config.yaml
n_layer: 14
head_dim: 128
tie_embeddings: true
schedule: "wsd"
Below are experts of layer 4 (counted from 0) of a mixture-of-experts language model. Rows are named gate (a neuron's input weights, with its number), up (a neuron's input weights, with its number) and show model dimensions 0-255. Each number is 128 + 24 x the weight over its row's rms, rounded and kept within 0 to 255. Numbers have three digits each.
Before each expert's rows: "mostly gets" lists some tokens that are sent to it at least half of the time. This comes from a sample of Wikipedia text that the model never trained on.

# expert 1
mostly gets: ").", "\".", " against", " over", " about", " for"
gate1:129132114128132128139106102098087141100150155121142111091135147100158121176135143117136165130124134109108094088087128165159131115129136080135101098148118127193117125159127146103143127090118122099126145152137139105107128106122132131128154129119151121116144105109133123132135156136129131152165130117110130144144120150139143122116143130187152101148125082145128125128156128112137140132091099129129125148150108132080176119123153115118138140141113128128097154127112120094143141204137080098089163112109151138156109069108142161077159133128160137115121184144109143139135109144133162103143142082127136110154153099105128182193186124123129109105126107172131096141106089128119140123156095141132092125119147118158131089128109146127154119124126165131130139141150078114143157101143100
up1:142116138119121135120072113143141065129158101112125123130142103138173095108153101085103130142108158125184143135194106150156164136121097141099142125163136095106120131157159066104158125172101134139119110078130145148126138162108144107134106129180146115098074146128145072145100122160117134152123132148181123140173162130140133111131164127126121146090112116146132137095116111091163131109148088156132118139132138104173117081141107153135146118162143114149152102170135115105135134106140171116149112111118140126134134083120119159147108117126168128118117151135128109122094127130146100081160123142103112105121121121175080111103087074107133158122103128117131113139122140115138086134081125120143145122134129123127148213147142122134153119131114103102143115121120147139125160088096105

# expert 9
mostly gets: " New", " C", " P", " E", " B", " T"
gate1:119145152173105116122179141130120143087140150128137109097115141103128119051128099106097139111082118132132085155153154155143147121151107104163101104125129162119174119125173127139135123118173116137143157129105145128086129081083168178154107099097114118125105171139115125158107138132137116093117173085148124131094153119053128148104110126090099124146148158132083103164132147094110134119122121078117130083149123108113137152102085135126140171114115080129147120113163120123126140119138102138092129154128126141131125126149109136089106099127154102115139159113126170066107181160141089150080111122116104082123129132141148125126143128107090137092099156136125121126133151103099183105166162161091140110121158092117138140157132152108132118145105128138106109130129133107115105095143136
up1:125154109138114118161153133145144090108104146104139131147128136119105102147120151132105081061130097147106131167125123101162139086159166114152096133094124190083151135135105086128103146144107102097168136137141143119125105092097130110130097111158157145131109124132096133178135094104112135115136121139148088112098120095136148118117111108114106118109146142132155114166148100121121104125130085134165158148111119087122146165138114125164119123106129109142155130137163105140136156099110095121129136152085131123141119047132162136129087125168154117130160116107134124120153132117145155164140141138145120097074119179132135096152133105126131099156133182137145172131150073074103113114109138119109134127146135127118120130119104120178130132070118152142111161160131130115095134094176161

# expert 7
mostly gets: " place", " released", " played", " been", " won", " became"
gate0:137126127109146143133136137133084137117162130082142121135112118153110128101116096140144143103173121182125135140109114138118155089130124135136132078147147078124151143157172060129157103100105130167113115116129161125118150152086152167158151123119105127149123152125135147120121132141150123159119109106087180123158145087140146129114128124108143100124121120142085163151066132120127115099129125112157180120122139082132079083123077121122136109100103119127103131109117125143177169088138072121110130133072113090146126109134135144157080154109113128102136128182090211120085102148112138143080098129113161146113141111111132163134134126109121111079117138122149117116064112163156125129121160112154130150114187123112134077091125141112169178116163111101121098109157152125144133126076167
up0:120160110176127121133129120121126096130137156113103129106138124131151123118104126194113138128127142132124108088122141150135134128085133152112110132171139137142145091083092101087139156122130091110154108146161144088114126121105112122106100136124079112103104096140114134108147104113128117140178109184140151145113060119121137139155124152149127098164119130084086132165128102124104090097152118148140096136154114141061116094130144140141075123135122142121154127115167093148124145128133123101145108119115086167101115154128126129103142148144090105103126110130130162110091096118114128107119134151141123137125068123106127133143171120131160120086133187121093141111146131103120110142183150148125067144167079173138132143138152130105118113091147069113113104149193076113138160131148141

# expert 4
mostly gets: " of", "In", " all", "The", " most", " than"
gate1:134129097080122116099146140124121137150156110129115104189152102130124115154166161131159138135132122155173128131120120156103138071065150109109119136137094138164121130138133116119131152111116150156173127145104150140093118088143125096122180163105120098143115158112153119132195130161166142145099105157109115170121173132152152137072161137162126142124154092131132134140150142097118133155108127151116128172157127119153137141122117138136102115084125149137156144139115116130145120142161159153138106149129139125139155109175115102159092133138128127149156179118100134066147092197148071138136134126121093126140108119112112142137130096118108118165111127143125119083168139167144140174128130128121105162122150136101090086141127097131116137143063111127149131174181116143101112155130138
up1:117117105109105142136127098113113108103159072124132080098136157154118112147120170197143156147085212123127108151125130100082128126118165131117160144137138150091131144140147101149130168121138152167094113142127107183116178150126136142143194148106152131168135066107101126108094150133141157141096159113129164130099111100115142144100136100140126100107126091102117120100122121139119149114096135061127096148101128091159123168130133144139103148151155152147127113153139120116133134153151132097104142136122134117110123121153154142125157149116150183179148143121118111153169125137115153100100138110154110178172161134162099127133114107119088133140128139161143160123162154113164108149126158111122139134117152138129184102131103121136102159109111114109120140128129091116131128075138101

# expert 0
mostly gets: " including", " USA", " like", "·", " -", " David"
gate1:169098121138120121102133123121089102114148145129077122147141150118140133126139120114091168122129103125119120140165104154149130121124120166138145114146142170141102158143145082151139140138172086117157122091132099086123115105146155139150099102138162139108125156114098127169164148136131161076150080119150164102099146089142110089140143143130129141119164159103157131118145123098143107152135088082110142096147133101127127072117133101128153106160115147085125091140130167143130112105095110144117131125144123131096128130098160126138090125127140142142176104152108109132149148094159118148162097122102144149129130175139170131142100144120128134067120150136132121127095152136103127126145138118152139159078118146114104124140155161154124109121084111074147120154157124119080104167138123
up1:142100130150127110176115195108135122125111141108136126140096120132138090142110120155146118081088097145137133135163169145091135146100130138114137146082113149108161120130124167087127138118135156186178162074130114150137106166084127099121135156192165138124090128132103161132130137156136136122133164127109112173176130128092155156124115131136084151134114101138130130117155121140105160152154127125122115123137138096135172157143089156105134115104054125147106153140137158127081135155117138118106153139137118115129145175145113123144097119089132122153130119128160131051132116116159169142112165137105145104063125172097100094164129084148175122141136156121159097138107097119156146107162159108138085101139108130122130115145131126117131127082118094145101120126156132136136132106149136

# expert 2
mostly gets: "ton", "man", "ment", "da", "it", "ary"
gate0:158143130153136111148093117137119129123146092117174103139117164122087134150108154139144160117103132106153106139149133144113073094105178145136176123155120158164080167123136103159097143138153129098125150127146149128148092108113127093157135103145141146164124102135133123178120098095115177130168139117108130134092142136134148125126083130130135161148138134101151126134136150085079116098142145088150096129150121122106167144136166114147101149119125145111160131140163193149130132134145202164139144117105150121150080130150128143100114129105120138135130119122102130108164116141160147168165140179144104088148127146153125152131134123113152152145162127142130129155161127084086092126140118118133178146130159104133158136105126147115114156128119174142119138103153117136081165124143109
up0:122157125162134087132178122107107105127120157132105142106130081103114114143152102125138139148129185120120093163088159111093137116115127110112123123102125138108122112144127135126157106125167180125130121082115161138068102116125142159117085145129140132155169101128165125131072155126134103128147123149119099051097151154148124144131187177131137119141141092138090088133152128125123152116130113136135065147133078169137124141121119126134154139175152151093092123117109114156124155130104159095115116095141146138086114132132153120111147131125133122078128106139119086129173144158116191129089068165152117154157137111076094135147148119120156092152130129103132085172106114128151137127102114130107162116087135103108128112089117138127129161134114116154135099092102107131141135129123170

# expert 3
mostly gets: " and", ",", " he", " or", " also", " which"
gate1:117121129134113165152135119092134151147122132088101070072154112142138137116171151087135151130150136120107129145144121162137135126126154114079133123114091134102097162083137092148148180136089118120123108126141128113100091164095151123171102111120142152104165098137119108125147085134125149150132115192115150090150169168144130121087104154149128130172141132115162123173122149115098094129104122121134098083116117135137058110103149101092145137123186121134145089097147169119170157120144150106147105141118142109140142117142070099134104177121142151101126150117109173146165134120147145136111162142108135129135096108162102165126120079125119147104110139079141101140150113146120108124118116114118137107068153138162210104163137167145117112131134095096172083133128139135109131155153112
up1:120121146081166140144093121136092105168122093165074140132113162118132169149126134103135135154131121131116141141099107162139157116116094142105157136087117109105153121132153116107110154117120102111102142141126148124105128136127149112144109053143171131114147139132155154168126094131139114141111112157157160112108170123145075122114102136096148113109121070090122136135133109115128126125122120119152095079168106126117076131110139177109167137131146103124120087104079145157105162072097118095129155135105151162130152104100131093163119140114127142109138170148109098145162105099154119107119151149083135197134109143141129094149126110122110123106129123118136099118126135095155121148115147094133154141077130151117141068178138109133121135151093132101136121126141124099114154122106161

# expert 6
mostly gets: "ville", "nia", " Championship", " Lemmon", " Cup", " Force"
gate0:108130149132080137121134131103143113120165190158155101102155189100139102125112107115108109107161161119149123146113110098148074116100149110142104123140115120173124133166082109101145100123105113127133165133106079145125113111108152144115126136140125122159137096154134111130145114124164163119106128078108102098147105164093104093141130107142135123137133128136125115160124148098117115098152117107100176122101083140125119100128090120109102120137119148066127125127152151144168143136100139121142111141144131134083130137130132148085128098105126106119135138110141139136139136124127141090083166133165137114102091177104118132138119136093161140118129141093114091125141131102142161081132094113088169148157146133144123126087110159094159094125168149092117136135063146151137171140126141
up0:089153123156127147134134083124144125132117120106104145158094106137093085142089152163128126148167150106116135121166141158120148110119117119145109127107147180138118123101115113145191162131127129083147129127135127104172105145141137131155152129133107086127093126117107131140135133086103124140133138133124174126130134129103120105112149167140148149110147065136137122180181118158071094128165097144133115073117095113110096134133114133125132122124118119153136097125103140159139135054131092103105118107098123125130118106162121107098104136125134157109100143132182153075128120107129081129119124126127123145129120150109176126123154124109173119139101153123162123123141139103167125145147124161153134091111106117136151139123121122157108144108150127096146092108117152136133118131155097

# expert 10
mostly gets: " —", " They", " During", " (0)", " least", "In"
gate1:123098139109089161153171116078094118145159091098140121108163133180137170122104144114138150116100150114104144132137115083098116130096154131095138136091125107127122148125132109084109122121143152140093120110120109156136162160102141120133150116139162120125100124140110155111152120124184102092111114115127122133106130150126117160150091136128134137135123111129111150103103198094149110123096111120087164115096134115146124160151095146080143095138120122115082139148131103116153128121121142111143125107089121129123116154142136172134147111120141132136183129102115153151093124143139086137088140108145146094151131159156120071126076095118139123070126133140137170151112127156112172154147088123135141140134111170108143122127160125130144150090124135097120160161116134171136114104151102
up1:108147101142143178121161102129126126123130125118086087155130154170107123140154129156138139132122107100147122176093105142184132130155065133138170063110149125150127127086080128118087161132114155100124082150137076117115126093111097143150176159122094123120132149147136108126145098128136169148133104173136104126162140124126164141130144126101116166114102122128114121066151132155176123144160111077168132154082109118119122133137155078159142138152143129097111103143122128132148167104101188135148162114104113134120107140095140074110099091113124112174146120117122099128167122105159103085110135151104132127106079112108118094130115162127131128116143125137164140151168117141109093127132156117059152119109123115126140129131139105127130112149110130126156140106130114122108149115115106

# expert 12
mostly gets: " the", " a", " his", " an", "The", " first"
gate0:056100155142145110157137123121135187181111119122157152108113156137125101142137157090158170129116154101089135128124165122128101141089107094132124110148123134156122152153073114116140133123096135093101144126162136114136121098088109154117138116140153081124121125132108107123134156119153120135100100117143120139120126184143146125093158165122142104101119132113181127117121114133133137101130146126168114164142121150144132133135168128098109119089120113137104088125143143142144162140071097185134112158097126106131149086119111142130122123141171100090129176176145128118139123172146066139093154103133128134114099140073090095175202055107113132091122122081164142155114119119149167113155168083154114114141126103142100109144139148128114087135112121127109140137112127158116147117126153
up0:149120202113112127169139125108146198123119096142160093137098114099080084124155160092141077122175116163154145142134155152178153093112121163113064150121146106138123147141086144110102172156138155091113098116157127110136106118127163128095100121121143134143083153126148145132118139163126111136118137162112131113128140118091166113090148122105127163133141129130135134118144131131106139159147115159134168150117102156124141145105118095152118103156143166140107084107126141151142108128088144135093117185188148153116144137140105185106111087157111146106118101163122117123147146160126139118112102117132093082097153116086111144174118111127172124073119119130111119103122154106126153091090126133116101124106114148168131139159119127103116117114121136096118121162135061142123139111116111

# expert 5
mostly gets: " are", " were", " been", " not", "us", " may"
gate0:103112150131183133111182128103116175112143146096156129111113110110135097149102107163131135139121121115137081162115141118147144134093115168107136136148097129126129144166126113127131148133105110145122122095152157164141087140110127125145149126144143134144124112100134141100115110095156164170141148131123104159029137098145137122123143137134137143130176134182133101115129106119110119108112095132106161095132119136101128146146125150109098122123162106125123107131139108173177127157151120125132103135082103116078146128135173141143113100111134126089165159129119120117152146130094096136143147187150134073169086158137139147143144135122134140118114130143102140163113098128146137138194100119131100118133151111110107115143144145172169057143156102092157062109149142149129096128112116
up0:108127125149144130136191083122138147123093139113112180144100076127134140164083125155188144146163126125116107117161119151130159127127137131155102137134093117169132111133120142114136134135129169120171120102155135135107106151105112083085109117100123098130107143089158124084114060102140112165099159107119155139116137122091132157122115103143121088097118065191125112153141117140147137174106176114132134092152139121071112158136094122169130161142115093125122133131123123142112143153136090124128132146126140123122148088113160139129103127080110139101095111115134099126111123069141122112152133200160174140091107147131182115107126107132097141135155093160107108161090134109129089127126136099133133116122129127152108122104135109156154115136133178112120084080104137146105099128173140

# expert 8
mostly gets: "3", "5", "4", "1", "2", "00"
gate0:086126110167138115128124144138095110132129161141134143127129162093128153143122114143133139128207106089144162161098102127098129111140135096120134134168168151129118119141124156109161133090121118141130121087114124119134151103127089113170155199097152095131125125128121147127120117149091123124140159104124153108107112108114118155142127121133089135138170102161097152167098090124116109140107146149102186108132138136108143101110129124148143128122171125125088141118110142123189148117125070118113120082146159116116164111114142120112124141134172101116120088134173119164108127140153120101139160133107136165135071166087124083118158172154136066148080116067116132100129177116128130156113143124120151129127133108117127111138129125120159144104097095147114104116146124165131089140116120
up0:147100102135108120119109109147108153130097162145106126134124122086083147152110113084073094111169125128115140122078161134129151146097144137150142099112150150107107120132127100136131109127121095136118186176104087118125127078167092125113139077092145101141126145163084131141111141125154130126156080131076148101135119154116072113189090139108157108105155130106137145173071141099162123151154110095158098129149137147118142186122134131148089178109146069112103144115123156168132129111106105115120140141107151145134104161117137167162143134138144114118105150108178125145103161110118125116162133112150139085143175120116143136150134137150150178146114118129115140155115132119181131147093123168119117117136128116149139091134132213147172098117106125134076173147091110091152113158146091

# expert 14
mostly gets: " 5", " 4", " 10", " States", " 13", " two"
gate1:115142144105178114114135111103154071092146094106128123125096123103110111137091153060109102081141104134138081119123137132117111108164099171112096100156106128128127130108083150138061100149154093133148139122145132167149088089131119144146139114152110127105130098147100128119123105160118142122112104115126154099156140128120127136134153101149102154089091142180140131118131118121164167128148156106138113142103124071154082084132139090124138119136106100154112077136096108135125170141101100128146159156103129150131164108198173096158126154135113113138107140151130088128130134127082139129110168136139156121161108123109149134152069140124140114150117124130081159118164119149152113127121115118114130096145156131125154145144100126198129142053136183120117122101133104094078152133142134
up1:153115166120119151144116142110152090139124117168153155127090094147120118128162091200130144141125099118140104112148160173152103133139092134161152147137129144171135143113107159175139167170154130150113120154132115123121136142167137102132163137164136154168121148137113141139154115136122141142109113146150106147087141112117154117121122155106106164109149107116118134077108102168157146131144140149132116136148153162117130154139140178130151124122157117137118176081169139100109148122148103110159160092169114111125159111125126164120091097127072151109130112113127133166117181154146129144126153128126121176120139129121113116135129136135126072107101108077161139149135132164119118152153083156165154132122139102137106130143122114155119168155099126163115153146167162147120131146162164

# expert 13
mostly gets: "'", "(", "W", "’", "ja", " MPC"
gate0:119100159134147142138122122096148152138126132147150102120112138143099096158125120114142134090112075125119076088153169142151136109168142134128159119137106128143140153114126130157118134135122124165099124109136198133139114108125138153123164144155098142172140123127130129200120115101138119130152188132081144121120107131146163128111111115140107137117161158106128156144089152109117121116152148120116154145130147151114104097127125134145120117141110151125116150134132157172093079146124151133132105092133125071128131083151147140093132132139126120159149139173113199128169117183140110161139137143140122125125096138124137139110135136113117122132098124072092092075149151151080215164144168130131136170119157121137132136155142108118153151170099118120158112132170114138122086139136164
up0:127100116138158151100106101102140142167125143124084150090109137139120121103160107156122096165102136111114188124109148110150132141138116142142127130093136127122175145125095073103102152138146138090135157098106125092117129129111134120151145110120114168137161120085138111131146135145152082183164152124152111100153126102142133135122083125150111150124133147131102112119104153111123101156117140134098114140135140129103087081128120123155124097118129132138143146066133126139117146122126150150120132138099162094151120145169135129139144127126095117084117108136146125094136126110145108115155117122115128112134096123065126109157153087101158120096134127136159151099141164119100140106182120131105126124138134141118145161147134130125160116160111120126119115148163171120126119199146136

# expert 15
mostly gets: " to", " on", " through", " against", " would", "–19"
gate1:107124109158134116106133100156141118109130169137128144152146150072137109134116103145148101113119121098138118108120081127140125113124176103174109118119128130116143140145122121118099100116108118138179150168112153142162147106173157107134150118172120139142143113158121135161132073136138145167160087118131121149122107115181147080135130151114167132151101117123107139165079137130176084136177146132159167124142135135102124059119143151129128068158123113129127121122126108125136138159188121110164108076113101144138097123133148069148139162150101096159165154101142110116107160105065084155123141090168104126120115182129105128146131102109144129160135128117104126110133106108092114161100152113134109116131164144131117138116096100101114117096102120123142135099101150122116132137106156
up1:121110161124103120129098123098145095128131084115093143117112095104132185128109157085112094149127149169077138117157136131140106129167178119135095143069124133112164151123142101104106076115117105086143135128124097137113144090101133168129120093100144153142101139149114130069105118125147138109096134114140144135134107143121140113143092127117106115145137110149121150112079144133112167138158156108100122193149145158117134101106155082172106117113188119139154108117111134072106115127140102158127132136105115115129137125149128106094191137148132128129146143137101150098145152080098094161107118132107123099154131125158111098113169133138140104162149129128115119164146126130119154125093090059121114131153101104123150142129113100139105149137110161082152161150129106139130103076131114

# expert 11
mostly gets: "==", ").", " ==", "\".", "===", ".\""
gate0:086120154112127151076127127121149176121157128116122146126108121160102093133057137127116097117123129111095152132132142152111160105094109094101124131113176134118167103111118100097123114106094103112169162111101167106131154154148162080117140153105110158124135128106146130157140138128125125121145095161145132149119109114132162106127132117138150117113145123136117128118165105125127147091119134118138142124102117082129121119139152120115113178105178144188113154129106114128123147114114130097126131148130089084146052092144122152170133135167108114220147114124100154116161122158126092088106123150148132119132100123125137124105140169127118140158147104120103068126123132105138122136125152099152134109150130120121075155110082109133127113149160115151149210155119142141102143138097105
up0:098130130092159183106104141099148119115155103130143147129089101108109155156156176179115133141124128113131112113144133123145147099123148167109136102145156139119144156139117109146097109144098166122147122098142194154140150114169138115131132145087126147091105115099116112118122107106140075144114141112148110130098134110147133109129178140141116138111160145159096148102178102150089127157164147115118094121131170106139112155066134161119089135093144162128096091152154130157137094158148119124135166123098133100153123083134134170102142111086138076126127144082116128135122125120095089120115142101154144114126132102113141137061085135121152123094120120152125136124109161122149150152142087078155101124135139118118148138145128099135147147103167173143166119126105145141138182136104125